From a checkpoint of a small mixture-of-experts model trained on Wikipedia.
Size: width 256, 50M parameters.
Experts: 160 GELU neurons an expert, 4 picks a token.
Training: a variant of Adam for the experts, 361M tokens, 5590 steps.
Below are experts of layer 4 (counted from 0) of a mixture-of-experts language model. Rows are named router (the router's row for the expert), up (a neuron's input weights, with its number) and show model dimensions 0-127. Each number is 500 + 50 x the weight over its row's rms, rounded and kept within 0 to 999. Numbers have three digits each.
After each expert's rows: a language model's description of what the expert responds to. This comes from a sample of Wikipedia text that the model never trained on.

# expert 52
router:483614463496516509465555504521530554524520488483532441444429547541554456545505626518442442523495471404470527474526362439499578532469460488561430469487562550551519515537623540507491518434562513424504521535612551473521512516577407407534471499439461607413486483496546510460477503580511567581523430467432463543392456477504483562456528492470454525542469402471525470501485513457567488561422
up0:463452485523475506562646535531500449440430443477398489470505485542459541527549529443433525460471550477496539467587431593576574446495586489566469513509534418497416480457493515401520510482463520540567431461476453516488519440568444499452515505595530483524514544498518440440470562456520496549533542540564528441489538484466476601585494517452527548461478414539529468619468426515567547543570
up1:468424484482483431527503539426505444521442459523508373502507561550457563493537514541503507540504585511412524558631479522507483607526486483481440498476551453496451337434567516485498540411529531533561428488567475536451500547560438514489486568498405509458493476412555474378428497488500475500459554512489546510486598494534440558504389460556445555635499511473463493592497490570541505478549
up2:509524401521442528529660501524458424515528487481476438520478426496475540527546456499496583449408457479487423601459471503531536474477548485520530536446478529500544489525484402488499469568436505453530450484539523488520521346497563532489594523603548521505515437496489478434501485460458537463513582541413561442456498544533514426473517505559457551488537444493510454505527485469542556589446
up3:536499475465458529435552458533516519484520465422523408483592470522467533435420569514510501561478509434464442550589521544500455522462641524474522507514437517526409484523471533533519654538518489508467444453583524606552482515410570478514543523498450460559573458477537487455531529435390570544507516581491578481593424510457449497474394459547478429588580416445503502565493485480488526401443
up4:419388586564545534530496581522407558486515439446383486489537523611495398492526440511532485537446486452532445619445478532475463499545527426524540590472513571522486461441495413477506575500497486571514504502522515645441540413548458493503585510510447499520516423358406493534485481462540484454433461486451459538499507529524498540569458491464523564444595467425541481492471413468476534536475
up5:541437526490430586469476442458489520531471467511475488470480511539514517517487485497462540405589561464551503515541550515500532436477516509457452456536605459560588482507449397536588543567385452521480496560513504488540516526614508514455580425509533552487524593507376501486434552539538481392553526502551537525557521526455437510487569503456535446465512573477457459421611410515573532453535
up6:507488535431505504530495500467547447542546472448460549569405578502457446447522507534573457473558516518486473514557460506536483482527403555498527516496583492509517510434569394370494468497505483487542495326495451482455507501430417460483573485511566512531577485466494480431480506469495439504552538534547426463459354518467611535581441423544440529552560553599459464440439496528520463538549
up7:496522485501457559470539431549468516594508489499566607455526555357500556475440514523514484432515512534508441532528457582476473487441533557543527509575498543543533546526531475419432570397472497535439496403403516561524469497521499514411499485576539501488491498427518470537515511582530495474546532490589537473515490498530511481536380504483493392509432506489441492495511525561535455570477
up8:453511476483531507455559511469522420473531478469405463505500440502475472475459526452504384522560442430534506432467476565404535565484475578462478528489532480562484496476436556508581456452486453496436485511544468479533573535472506502503508493499536572473493611477464525502429630476456432515453480509483454521384479495531500541541594473499446488477498567432544531543593456479516468504444
up9:367521532571487443511588507552487552522481401465438447581567524477496542487490595438437481549503482461532385396520470605516500510473481489433560356514492566512488538511500528488485453518536415530545510529497405510482505495608533503487565566501504506504541544439577463441432552465497465576495510493473446561534588546472551506493484528432462605461435480468409550499506521496568510554512
up10:642522467492434409498518504421553468471437513508471560545554454473497390465452539538471532497386507476587530436484448442538555552519516456524477488530510522484483479444501498578535491488533438508451553489483553469488595512494476454486593493611503485498519518475548513450432592534511553496581510485533418460551523572469541590613558502557454463467497480414443495488441408472447455471511
up11:490401421424482560514509387459489506492412448469514526591553415454512543446417469601582655520426519544443523496513514527509423394534442464444508464426519456527457534431495459437499515534507426551451554478512561521570476498415488489579520527497518486552527458565495501475509486519537552510459492564561540479512515557503534516522456467386572438527600503475530509516487523494480474464444
It responds to: Clause-ending objects and nouns after verbs or possessives: him, them, home, there, people, plus plural endings like -ations, -ings.

# expert 20
router:592462472400478522463490411513448532459493472507476527509521539458519570494490442565446550595535517561502587454515578506415498536476584527466593402525524538557483557506461506392439433574548572526493485523497463493517463504516569440506599445599579437481508596542567520440437512438441492552463474535457474543593528531542507447439565516467431544482512482615524488564557528424501493603563
up0:420545411477584532527574465444487519407512637486502422546514428462527475449504513420439444452551469536526491515524462420612601554485482579560390593500409428548540515453477444615484484463489582584468554552509533483502463508537499508534509508459449470520489536589470532587440502473558376435497542496509484439547528503472527468536481515425539372537587455504385621420572473494486431449474
up1:515440465537513539560421504454458516478437509534549601573552510452514483424522503603517494456446493497497461505483421466501563468395531455392426404530454446514531482517454435463523528573505538547458546571390570529529588457538514536523446471590455511491544508530456532496501442471466491433513470504584536401505477555509560574558463526536441566496556516521547570546426519516576490532533
up2:414563515372468562491561434591479477551483473496539454515504464499471423599537482456497483518503502549505536495452462514485533612548396435499496490516484539526489480505530485485581506498445539439638493570524483418468586476580540554455433510499411463432522595414531518470433552476490470494437511595469561503505544531569544498539532423445431540574431492529514515471567460453468514577464
up3:482563512505492544431492500530528449575461392543469491456577520478490459442438505571519395470439512489452432475531427655450498515483452607499516456538447549567454492511452483395491464416593502506435415570489561488497486534650540509423450477488477457511518474484550504463520540491529430554545538587599494536522401481505447564536498489488475480579521465515481541468565462473515485537511
up4:448520532422463509547487558508436550472513565542481456509606452417495483525504488488574455524390514523460512515501500555465458448406521537491471486493591509523482523515500461455563508496567480465544452510520509491528546512547495560501434445512495397501495556509474524435458504468491556540542482535519507556501409576521530648588524459464410492478514570549442511480423406494564507621431
up5:547446540563448494522495467448449510563464480469542466525434511429524502484534495493487576431503453510507533544508465478518362495450476477476515599470560423536438442495547418447477521577438475562581436467480511598598570449536495581528539443566553502505565387477487442584469486504451504441479483561589481470435488570518550507619468559452448501485572510530502405475460563452505617562420
up6:514474479572559538561525578583500505500495500531399512443571486418510469506429534517481509539517538402478388476452463462502455471424536501482535425440487516468388466430454535523480510310524578543480444493517539540365460560556499497509543418462501525371510458534600475483550488554511437505517465518566498483538391444445470464465506534397558452557451540515468514485477414455605511402521
up7:547525559487414519456352483488515545493480489507465551560500479469495462397408524477508471493557485475587494547484467556456450474475493632497460442520497459510417494476568497428514480397642426438508565617499541476512568577623520471471523486470491528525518427514570584457530412476545470525582460660491518494476532514510550453506466555508595570579536511517464525502499464522537550562518
up8:462482526382492496494550473419584520474449362516586493559497490447534487511496524550505543441567538513600503541466472541467462466509406495440523460492547489426437500481419484459534542525532498491518526556513540476529413564468465485514413455475546453461477518504478508434451479520509512504450534547491565456526457466492536452480560573537374542539437463521496554578461398612523540477415
up9:469449494489439485596430457536436476498498441468542557561662466503491543472555532453517441504516474513442444475500520591502486526468474468509528469520465481531442504565439551458503495414560506472522567520493486444494588568605522554516505465430475577529459542367527526535488474512497460532459519512523524487450496598567483449544538521455554517494474521532418512493488551568450543579505
up10:486460503511586531491519484517474455544424582486438446521431502537474463485486499543504448504510512495471611452501470510445552511464474531538407513428572542512501510481537529458524496537569575446506488414533471530436457502517516465427513556562497472466506527477479519488422575493511473502502491504517618520404502509528444583445494484441378399564454522419560554507531413443496466550559
up11:508547495497456492536488482445506498579377625497516449514519430563504515519461509434564490546528485472562531508482443557495486520548478554465502415400502542588512469557435532456519506481631531512528488546487411439439644443523549524433484420503445511523576525389527541495422449517546496521447618532515517441517544535490522510546565479515424523492535534463517517489489484604585467485430
It responds to: Punctuation right after a name or title, such as commas, closing parentheses, table pipes and score hyphens, as in "(OLP),", "Ravan Baku 0 - 4".

# expert 9
router:561428458622468547511463419491470501474565461467514502455477533520558564487479498611416560589503517539514485519497514485483520513442569462524591512489468550474521432534440540494455499454479500603513482493503525566523446475416473558518537537450526539421440417530444458559579631624482487466476528464531460477557489457540422487480593514559583514440447566479431469521450483529460455448418
up0:485564473432409543555499441555498555517467588456451540433523474436470499515462463585534530374427556553552532514464479400477443543457528456477519524421573463485533442436463510428419453485413549541590507565471449565533537403552509507535502477578467443497512467572432525552506437585543584462528527544509559533513478567481485496565503486546463473414479536544475448543572578517468546551619
up1:460521524440352525635537473495522513485491517555508546515479539461501454511540531554517464554420453503448495441553472447448429514507487473506498487514515486483468476511477488496453506447521527510498524392410453467482550582444539489455413504515385499456582480485538596575557498572557504507484449612522485470388509522503526489519440460457496469497472591486489441553384572415538407495500
up2:475443522555456504434457455467498476496554435458459512484462541584498501409485525578575469509489566481442478542486556480497545388496396491421462542521572393506485542521443497546568552581578473519524467515556530471438503479518474436485528588571556493512538434465479409503570560592560481448503533541575548505541465533494554543491395503484401393524631506531406490573450518484398452463462
up3:510486539424544471554430459557463420541516491458555471558474481390518526456518503405473451535615520505483490453509482503514588450453519544548509483580523500521520433532592514506456414444526472529582433487424523500509515600545524484513514424388493468400408547469537465439525586474611422506548527482478510446470461509519478512549502478426519506564507458537530509577537541543568617544392
up4:448539483454551535454423552468480501490298498522553463548556567501471443398568539497485389522508585394519506530546486530411558496449534515515484431440468437579487475554493440423510526546494555516497505504502503483477468443493508494451523524509502544411524476506559462626568544511597459497483613498513470433606495488466475542508506553468484515463537505469512488480471497597552490459501
up5:519528560506338550514470454462454404566516494544405436533483479462539509577518467496439529474592481499505442484506483464553493512461518492497544488618515562548479462510442452485488581466547499459514559397520425594540507547506547540440469514538504472444453499469523454475451584499561443501452528507562483532520496474493504493501519503447489509530524540475329525685510455597487513491425
up6:510537538487553469557548433523448562438527454454483438533485507469521480530484483353521524517538434543505467448507504442497540475518585486432600492509475411495603424423517491573519562466557487446462416519517605398585469461497508403508523570506532467469456522508361509484514485501506358453485504520423563411438547549520548509552504555469466443495500431468606487571471539464512489552498
up7:470450454498455475539545473416514564407504432425518563484566490430507440467436529558515498516498492457451446458512576560542459567509518501309587490632514406566494551520532515610533475398540462424504451457457580504523556453447453495494574482472481506554457539578494575530568472542520530498444477486453531472544471540481447457569481389463505447614564492488582524566515474570487488497533
up8:470447451514543537480559492462463548371469497415511476530427550484465509479522522550569509480519486492478401526468506476525543478481476426529469593521572405556486483529515562556494518637477475500467581564520511511504477515504448410577576485516451555568520490474480417556561468518421507561512565483458519535506379518567448407487539625535515440446595474487456482529520551545419465486508
up9:531443543465470502533432418515532423514514535451482491667559534538470488511519452527492571478393649566549442540529507536473491542386524581481496472478484434485415589505416523435453505488468495566438404493421493467543503531522541487404499579522505510493438416455476492594455503476440490479469551570538467433460505523494444526493502578460485412500478438480477484515543510567604525509531
up10:497529495431409403499379483479508558509540483525535487548394398494517508453452534533519557471522472442500552521513392518505505442526474422448392573461519530469484392517543396538417510511517488463506484552445554576561523461482413589546505514481432518530508474502484469509515480481496535509508513462462535514454485493548546449528404458509459487605451552545448509470413526534447467496465
up11:525498471529461489547507516496498450541579538546470484517497551480522505456553503469433468563475563439504517476518518477507533511460498458554513460473482480563432494550530501517416467442529567517510447521453503595487562513565517567565547516475455548437462567474404465518441516481593497446466516538572478463493474439477634608529595491465515490520524556542438479524499451430481523540441
It responds to: Colons, dashes, commas and line breaks, plus the final digit of years or numbers, as in 1994:113, 1956, 1980s.

# expert 22
router:581462613448478559436479597497461514514466433380503517474422482509508518414569496517457481524519497477535523436492542518423513529460588448497357460499470507456461468593496545471493493566399404514447551479491463479491463542401457508601467366424555566442486455443546462476520525480475467558511493476540509493480468526536517573522480488527529458493542502476550442441540543466522457502489
up0:473517470529492548517581506486517477548530484467405501496496445465512453504495497495524388559462512417496551508524406475482519476454485567616475543498507554483420568525588544490594479549508459530537516476491482474467629584496582613490523507440530540495533525456581516461462488481527457385499506455509433551534477463523439488509480535455525499572463535405502517535460538441614565486399
up1:469469491444452491469465435550547513536452495434435432552503547502373464506471530596516478349515568495578524506506431530520433478435477569481545547430451549517520551542492455371567441451577509498522413462565449489516549426522474516440454540476459516397473501505499604499512485534483475473541474497425500537495407508480465483492515465482481466450451493491539548495530609438446541547501
up2:532430555488521515542530530492618489519541460465525467495593475544515529465446508585488496540524503510435415461524552569475393397535442556415559472491587468521447594529463609486515565331530531508506402473557461585479506515481517463497519466583504508466438517449446550515440437473496541468392507448402461460529479563521581412480500493520505465551449454594481474520541532455436570557501
up3:415506615423436467561437582478547570506495468527536504452473478533531445472506546604535456581547489377358553554591489509494497446530478543456461512570507534448470371563536511475503567512471483373510444524504459516481473509518482500406545441576495525516492569440539513551461402440525595542581478487616506436473457508444578592579379518496453562502458433442528506452416471516507520556461
up4:443456464516433536448454497533453475531503529507463556450535623542445535499519520487464570506397484464433471429469599449521496605511521392551577423495512475515495470499538587508532497417510516594471643515513499491494533462566524505548554409499502568548488562578544486496551536494543520679514509470500523490551436647445475493478536468475508524471502485557470500514563434533414531507603
up5:530493552589495521571546525507533482560571480554468467412512631541511408444496474530489476515500570436522496557538526432559439476524433467556494546474491441509520441510509451537431479536569487542499554523537437512463482521508443482403457456489451551437544517471483414490473512456539497460545538499594516485514419474485544599521513551467438540443546568541549554428424388565461534451463
up6:465518491531564526549512530537524445511429453365458542420475440373451479528514474547531517503435593451595601475391599518512527580481427458431507593569464512509604483522465518523622558544499473464493471429619574571535401512511420502519518515538452501390583475551572557433490490552465552461563574528451537458504436444474467549547566547510433518616551597452437506477474507511441519586439
up7:486433511503490458448521540522491464468463495529495503617534477495447411543467570601481538507447558398438468527549472532466447430489461550519462441513550462504546519438536418485544611431496434515456479507502539505525584467475505535523580542470491584497514533455511508521469518579506523526504458542611534457377459493478541567557490516368441562570495549471516547464562385481449478542383
up8:504449547519392505581436514472462489479439501454534455485504515493459515447540491451472548474497558434582460438432496542576518495562517537480504377542571526507475447475471556490537422390514471587488429550423423544542469523502499455515556515521480567469454511513509426469510455549466497487552579578466506515547625518446509483478490488529615470390490441473558457539502504597579551506604
up9:475561462502479456412510491448592529445570524506466602507440452469550422555525517619539387528476601412403603508424471465539588538487530515500495558502511543569605573523538522600458509462523469471481500492471458582513480467497473504529479574496537526557499492553466572533443467521516527494523427488498454461550477458476574486711415503494593470393480467479494520555468420473463463447479
up10:523492499538550494535488508529517498460466532396480531469525462576498490492534515440427412439477573532552519534485473459462416480515506521416511523534523547527563476480570429544496553525498553513455494507565490520579439454519533521515457514430525486530501536491405419468496548474496487443479520497455419466474384500512450511595447604532508488413549457482548490502542566514521489504426
up11:458423473452499469507583443536608412587500439374444596470571541469495458459461449578543430493464593532514429468465531527517402472546506557452524451401532455474545598546451452469433552503475486464448515504514511518495477453484450546475541501489442442413437523442479549551474636634501559544486450504551456509555487522522546567521514486442560480411508621481519542460476453500483517423446
It responds to: Digits, colons, hyphens and parentheses in infobox lines giving elevation, distance, weight, running time and coordinates, e.g. 1,09'3' ft, 56:'0'1.

# expert 62
router:524552519477536508530538457531480516566460503480486445557554604527515513541490548410435541550567488527549461451505463470540549528606432418338528481595532486535454560422531538532454373430546551535411434549546559504461577604425532464504516555473543545569474380480497563511486526453465433474441464537487584530523444400515461474530534487535544577588479551421493481448505492533577465517508
up0:539552570398476530499565487455518497423475539496445462479510538368507593492555508464428470503458541464480514546492463533431503562507503483535496479466485594535589508462483414489429481560425472458594515472497478586543476508505406454518515479433408443546486523469508393549480569508593439533482443584589504570557483507530518575512554517539414393553480504468547518545490481563515433500420
up1:505496492486494514603430411467486466486522601454485464561610529534440494517356481459520521484572436560524525514484363479556529490480509511471463534554582503504583446458526479520475501539478484450403435537539472402512566459534599384534501452573474430480473502526524512510444532582458459438504560535562533501419524473515594508507480455546596537527496546542441405542457584519520506495455
up2:458569508431561530516427408468548398452504468460500603495495476506409535613480477485591479510479546486545503434524422520514560519509426501551542583540590461522444524402460494507507469467538534600508515583553486528492552499514529518433555466575499447439525507518499537465532479510444502542462460489539481511520441466537589448498480598590532420552504445479440466508428551586556495533467
up3:494527559557440479455550521517448420460420466492497510498441392439400486531490447501532556526477540484463545619492496560451459429520503496547498487548522489568521542395463525444580516404514520470479486470502356548499472507544574440433614524549507494503416511477514523463431509510481522517519518524578600528526486573442457512560527488440446539549535580514521526615550536521504467477528
up4:549533504443458511521476439374526508510520550506488585577560471392505524458493503455486472563527506479549492526488423506553536466425497541535499483447486452547510473428444505492456512483551474492462508503523534580572474504485550497601512388547432466516446458451519461517467456543529532469583459541446482481483439492528550559472491535444469501546504498433480470480486484538444535596531
up5:434521501459499458483559429525535497461527489555525494479535451520458447450423576472485499502389582514554514472518480455560440534513486618504544477512483507534550520557475414446484547503545527494513514424477423519533514492502505452464461480501454524392549536492445489502472578503527519452519546562491545524423383523460468552587436564476455495486488423457482455515532531481374486559478
up6:471355513492444437486522419475489499526478472462450531411479478537393499476515445484443494470402528548485510523560508536411399496507486543501552507455504556536457493501471445470518518538536517463554416572552382514527504485533533575398548475500469585521560562507491509510536558574488446492549538596495438537549509560480536559577541541456434481531557471560494499619445553513345556529557
up7:431472509573499640487515440429526570356474432421465499413599514460444506485508582398444550338487422502469484480476504488472428546494533511481496534566558494545467497406482516523536445648453453571533425546572519581628580541498415512490576489513521543544413517475570493559501378486439460467546506542518576499431440478426554560539455467469439509489494538512472439482516488480505450486466
up8:455570527463405514511479444568563517435583567424472531526487561552444448530448427447472502578530448487468499484600477483480440494535469499555555475556540537553513497561497536492484438541556530556541401489485485493552465518513603406586490462504506526482475479528532487499447503543498440510484498526512468570497486393447460463539439518538475536415594417514504576487468535513473462449483
up9:519400453538571496575499455490502494502516475393438542503459474545455489507468521500516468566504543453456504510450499492584484534513551609508474460474519475583491474602461452476509549529514498567464553562508522530478595482547455513458591466453477430468559548453466497433414525536502482533537563465514481427485386522520422541537439510460474470516500421650445570592563539490501523546442
up10:469473506448487583482423451556480598400432399441449470493572477494434532501550446478482476475567571561536490477588549430503502396522508454482435422476606534571429409450555471476403513563502529554508454555495486525517498505526551513486530502545515490484456501435568428548418419479484472570509470536447568468502360488453459561552581447414439452438538473489489566471621577493555519557503
up11:539565537481447463520502491423551493593501475436446479490588507486471529490467605471548529487573472530470431481462502460480462463529538460560546539461511446514508549521469428447442557442566467511498485612472587496506526491577615498461585498393493398551578552542538560494496486531473375501520462527451494580527508580485572518509518543503502544420419610447509466509579442583493534511500
It responds to: Final pieces of French, Spanish, Polish and other non-English words and names, often before a comma or parenthesis, such as Layon, Kraków, Rochelle.

# expert 63
router:395490490542531517505486525501459457590478524536495543506429640488465444371532513502511539521547513473470511513493527452497510626497540586575442469458513523471458496385562498480485410410507459567530519499471407514537397552533472550519502531462512589575508502539438581502567480475503419524474497533461552556558470464498431531479479503578577433456384399510540498488551355509520537494552
up0:490526541518493455541487525431535547538601446469448451631504440496490459435418458429455466554472399563567461473527438482508508497528464518502490445444611474477418523551506581486429470474532588520568378504441492494506466603509543506540481539502453556566508506454467484465584551489487436512489504586521493489474505511651506423527505558548583486473541462530432562473450505507550597473533
up1:456436543466439435500459523504559508434455429491527459499539507529525470489511535442400538509636483495498425567496503486417577570455542524495466460522468446444506564599498532463554459478493454402608451516498541543503469498486489517537542533499418504451466522410521567518514444463501559618491527467433534536527487386425535569479475430515478577491540480548510572463505493537537436606520
up2:444588541489488525511562463402539422547463617529594553527534491510406557497484486526528474502442449499588538525456490476486470515388475587530549451443483523508539426487479477417453549500491445468451460518441493481579544528489579553508443455416511605536572457525431533485435498522477473483464479485454613383548529515507495541512572556491546418601477480536517536473534482563554567600456
up3:457535508384398570497514441468498432560385430506530495502452436523520598522480541540489505499436482465486564533454430550550530551455426491542471493480525466522525490499460391539442517462457469544610576516521327544517559455412438482582525545385464668462566483602446477444440462521443513514542509493537495466499419521425502653457507542479520480507518437556496473427465515538533518538569
up4:377400511562509523480500490475617436536486551513469446515595480492511420488543471412469472517557490564523523440550480471543460513503540492581438486516545578446450464551507443470543506443565473562576506504451401523565461554515569480419464458528535511545495507406494500502493520513509510466459545494424553462397496522506520533525493453565497571443506519477478459503615461534407474550524
up5:529474488491460510518552476492465507575532450476504563543523564462450526546532465481462528471489534587533422498527489510499507541471559542492459447555569438528355529506508564501412382487455445518561426501495377547572514570393440458478529454473546444568495474495445543551441488478509477495458411580588464501371512420453472497488562517520511495495500429550435475440515497414592497464480
up6:422532540595568503553579519424559389515427577492616472505469521553392564434564482477535483504476550451508445455525462490392508578456504545538493533573486459543514482529487585496496515505394412493530507514552471493514572497520460479539491427537517513512524527482524479480480480506466517368502577512442585514549642542434516544493581487538547422523493546488430519580497459539526540502569
up7:445497456639502471481482477462518441560539483522511545606501507508453530511496516526553492488458521438557537525459525520483490537467541621461446384434561471528508515543534591481580538502553529606455473514407495500508508445454565555498439458477506503410480494505461510492454532476521351418468492448496581485512488492483559531605524532472471369548480520475534434564507427391512451503526
up8:503456442518474459468528514480616566486587528449529466521435418329458499549486497521556378396502499512528491562453424467509508567503561440622473517460499468486436538591417543508541434507494498400515479628466539468510555467486463486460544477544537437462514515485489497547551480541524404549509503504519518491550545514488563506542526492472603448555500458512453509522521466477460505469426
up9:446673485474465529492474535546444474417528474450448399467494485464444403568406486530504528546435470526502408446496542515486483573500435475552509424445480508513488544486482531491487560452575524505428517523544508442553551509527483485495646448567562508554507422544525479479617503471536481508492479516506545530461477392508469532499522503542524523516557456522407516404526515546472548462533
up10:463592631513516495529568545521528475499403538483448586502527485424478471503483504551588517535517498460465460515509446461515497506460442496464525531437469451508479393498492504482401499412520467426543503422478453559531561465434508510478483489493463483484532569525468474368509601492515478498580566524437538422569487451580583502494461616452434542428439474515479519506548570501542544438518
up11:505560448489530436453451491478495467493506368553547573485480440606505458505461519478437492640559510516438474471533569535561508463525498458482470470527503561487518405482533488438528532398501480459449547545532441523456480526521503495515488469566442577464593542451506472488554567453643404494567485549556471492508522513593459565470446531440488452482460528620490478467541512478544490453503
It responds to: Pieces of proper names and figures in album, chart and media entries, such as Records, Press, Billboard 200, DownBeat.

# expert 15
router:440585466454624443514565483509475463579505586523543508535589486502539379537490496465448430579476478436566409455501525559649478524502533449476465519508518440402428444483461521582591523498464455565562530513433553451448444532477522461473512544442526578507504516530567482559545471473549487608584479457536472443452539506506396444517540493458496507534577447577530500494542433458535516471513
up0:543497540541444426570492491489441543562541498468495552561460570520442539565501479477542461497511508520519510567413490573497484485549542595501508464577505560493476385436458425524473416563541456466534555554500449499467461474575555555452464519571551528477548421501515515500549519451483427526420530503526533467502424542464475484524378577551609462492526411442380497479514473378576570551495
up1:411518524566562429552581525565471476547473537529530538526607470497532431534526479448469503564503468375586382468505510520531450453481492477489452463474547525440426417422474508482608532534447512460550567531453563560472460542525473446489422512517575579509491565534530412486510452480595458551571562485494440505484542573491440393507536554469498473545533552539469533551555434477508562488524
up2:426542478545551434543563493526402471633499568553525546518541526520519470539511480446450427598507442429572390471547492493499417492477530495515415525491544503454419396481434493520529582566553482532499551558428512489477486522541497469453421507483555501556514543505554384482526413493617420496620569499508435471486516635474427464460558526427494503513517564538453499486526499470514529450531
up3:434553441560508468511529424540482525560474551536547476598475485444459421551531498531438408552589491424606401462425514494486478433564498549518488470413563537477433387512426433485458472514540490521424560545477544437461547544548590458412468479500554515413503559463528484503604443535456455547605620500527454385431490588503533509519636526481466589410498563527490486455455432458475520477410
up4:499469465507482445532441494438494471574410490499534456552567436443484486454503494595530457416495536459503519468495490545560462525454467602509455562526514458528534469534519477501524611490503591422615561423551459498543416486469536443516455497497557521390446508472457458595464486440434544497557524528575498541470502477505482607464529523459382543490486551494465497521477562555412472456494
up5:523514527501469509451533502556553392488499454477505458545601392392519416524473513450452424577383524449512531511494445529513540416554523481465494517508579506461487511489546523487581539525606544532488544540433540550541439498508471460453586490580408490480508556510484442483510503504556464451508448543515517485581541474541451505457502571548421488412438419474485583500440442519493537478418
up6:541516649580457523556635501405478471569383531436538537472529536548489529443523469538571391533483489471497517558554405550416491482504464539468540490460503493526497432454495496527502488506619433377537434546487390512550452458545444529440589435472552525477476515498455472461523492557536541466472620534412498407499508576495431520530551514466513518546503600523497517549461554524411560567338
up7:524423504435513461499529504458469531549529443432512433586506486557475526418422453512483566445523572509487531565558529546505561577481549518479472611539544401530489486390505493482507537504451507481517467489501519470491476501491530467479599537536458503539527476485484519491520527514552502525520492520504453514554434541516476535481492463455449508522502526465487498471419422524463493511523
up8:455550529539455515574447502496504569526440489495502508463509541537495491619582491510514473523467491427517516564506474507476452508531563505427501444609461558522515486563443554517598507525549529472485546452487473496554444407549595565481432539535571627468563412579530477471533448467494504519545585505479487514484465419527483480553548552565510509400479511493501469466599643474467579517420
up9:494506500489520438537485485408559454570489548436557546497542586426397463483478607480530511481427448522525448508552535474589500413518526492481430378403557556537514492377373479534525534552432489452490496476440515491462465545521572499459468542507548525458531457548515515527547505516537483513465578454498607478437520608565575488537469551503499553484497632538430512529527511451476524433495
up10:551387453453498495502586469533484484397506565430430419510440462538483443476578508544455577525430484534446519523469559505470527534451538569531531417421548489524512466531510468378537487493526493562485453494540428436502527368517383426550573437445545444549481497512525484496497489545572609517517533551523467478396450505584417526595620521475430624409560485520483497551506492542441519561487
up11:423381580550513497553530459511356426496496498429442508487593487539441447419494573491480474419435487492400503548476475484492525472395509539432623546431537446531470505480627471474567496471552505495479472505516492496472571437542509564491542455517453510404502526510501459505460529528515500496470563482499553461477525504521466510506471459492457450508605497492484613481542514575434589554479
It responds to: Word-final pieces in Greek, Cyrillic, Thai and Swedish text, plus some English word endings, such as ς, ka, ы, ulation.

# expert 40
router:482530438528473542507451454552483414573463578520525504453463457445546439463575536552534547489464541440434539604426540494515511461433478458563526522485482520502514534464520471517514520467493497559504465464595556484374552451516525536524443508465506529530394473512394569516569518522480399405527504448544608500529510466464442431518503511455571447449478550453563505497501391414496509442438
up0:487585487495488523569505503505514442530500526505554383433491494602470474550538489489456481544475463609518500531542478502490462488539541469550419489513558450513470446459443525452454485537500559565506508581548468524504562463526478484465468517457515502510569480470575492560456599478527450402493550607622583513489532390555406569602544528509433498541485490506462459481445383481556493433522
up1:481448502514479559502530509459595477508541440444484550559534566505427435501514509513488455472476522523501460488416521525493495516544536625463474458589617510536565553561437491438489568590607547480458447526424520506490497506427506544483443431480590477419576526537532470515452516494541418528491517502477512438518479523547476506545444535473431527515523461483508577472610619499444511440454
up2:461544647449474387474464429482490490472459380443383453495477426487498438490517508499431481496524496436510423511558498491512537463521493426526559526547467516569504481534508454541407442464542513468436463545488498512559465477571500507542469461535461468448512501478539444465545555601546520462505561453530382477492562385505475513532527467520469426502496454497550518444502530477442541471552
up3:452521559544502498450489528500497489468432438479439564500592520484485501477478472613526419498579522570485514473509520555492517584471586584550475437575584525531548420464350484497505450509453491433426478494400536464469536497488519551394561402466494473399553478548576441418485535535530491496501633434456498576517607524525493603534556402491527451517471567528501526465515490493561512543510
up4:523457445507450517517404524529495399480480542579535492414497396494540490471545547552492458432499536537472511547397578508481538502480512459542370502445517529547450458477500537528480561546414557510478528539549477561517469522557415471454478511532501477525485567570436497417540584470531447390460553535658567462582495539458488519510471566471553464445585507435423589489501365552516470472480
up5:565593476538417521495573433488462502513487535461527470432479516502593529478524544431486442445496480579494428514438464462530448527457476430509631511507517508468517481482493529543540469471531519593420526480549470543500487412458496526534487508473542593598494487519526462593518493475518469464480444588450484449422440454477491493568557578566499473533588516463486522474489516478487480457447
up6:572485454567538413474444486463468584442515505501485494564530569459537405432549514441504384527511517485468511485558429567555530584584579511444512444552465519516446465463542470530481427421443468444480489424577598521483493493436513509580528484483445580485617450423505397520529575612438501528542527545564495494497422496556469554458646491554484486522561571477456427534449515422488466509490
up7:568433451543546568538609431477432512430441481491487468496567516473520472470510461544457494528399472575411472544429409470434492399470560498522596560454457488514482514523522465400459438596420545536473519469485522476430503408471549490494634508467521378480492485368518516578511572483425545569498602550528525423510517523576511538539539558530427521530534463518500546403428525480547468516422
up8:536485493441479420468459452482451523514601522436449555481491582498482424492530533513469619557496514589500571478527482510497541576561510492444479427476518488558509519536449531555420457522515508633443523447518429508510509500401403509521498530482509556515487482478498559503467604473593433541403439517522572572466576424484487529569572408542537432474503571466518592430534368411486465420592
up9:561478594445533507539429428470482527465546475460452420477517531549476492539471445482518485505579502499592432567524510595556471502528545462480579533510482442501500390513457568471590577413548552493425467538496539519555489514547535556485485446542475466504516521503528467359551592574590489501487552540569508506437510525488423502509460558490513495441525513588478515493497517616488506436465
up10:508509532490476469518515558468531539567413477558556422464610560492455433456483473398512525444469407511450517438549474585586459571465481527493539444487515498488525483504443470506622528556488542458478448442554532491598489465537584506486542472424481473483444493384456468471504535501528565542454573596568474521441508563484516514519492456446506480505542519486498447556443472607466489542522
up11:511557488486584550544487537502493446505467471464496518519522561526541540485490434589487456524510489509434392427479497504566596489446479565607570545510575465533434529503492439519464510393495557566470490483581537471417516509519523467463507562454526446433432528421493434555495464433489541512487529565501519519486479448551451496539536511444411551470490565500483424422530504468512558520491
It responds to: First fragment of a split surname at sentence start or after a date clause, before was, e.g. Ol(son), Gold(stein), Lac(ey).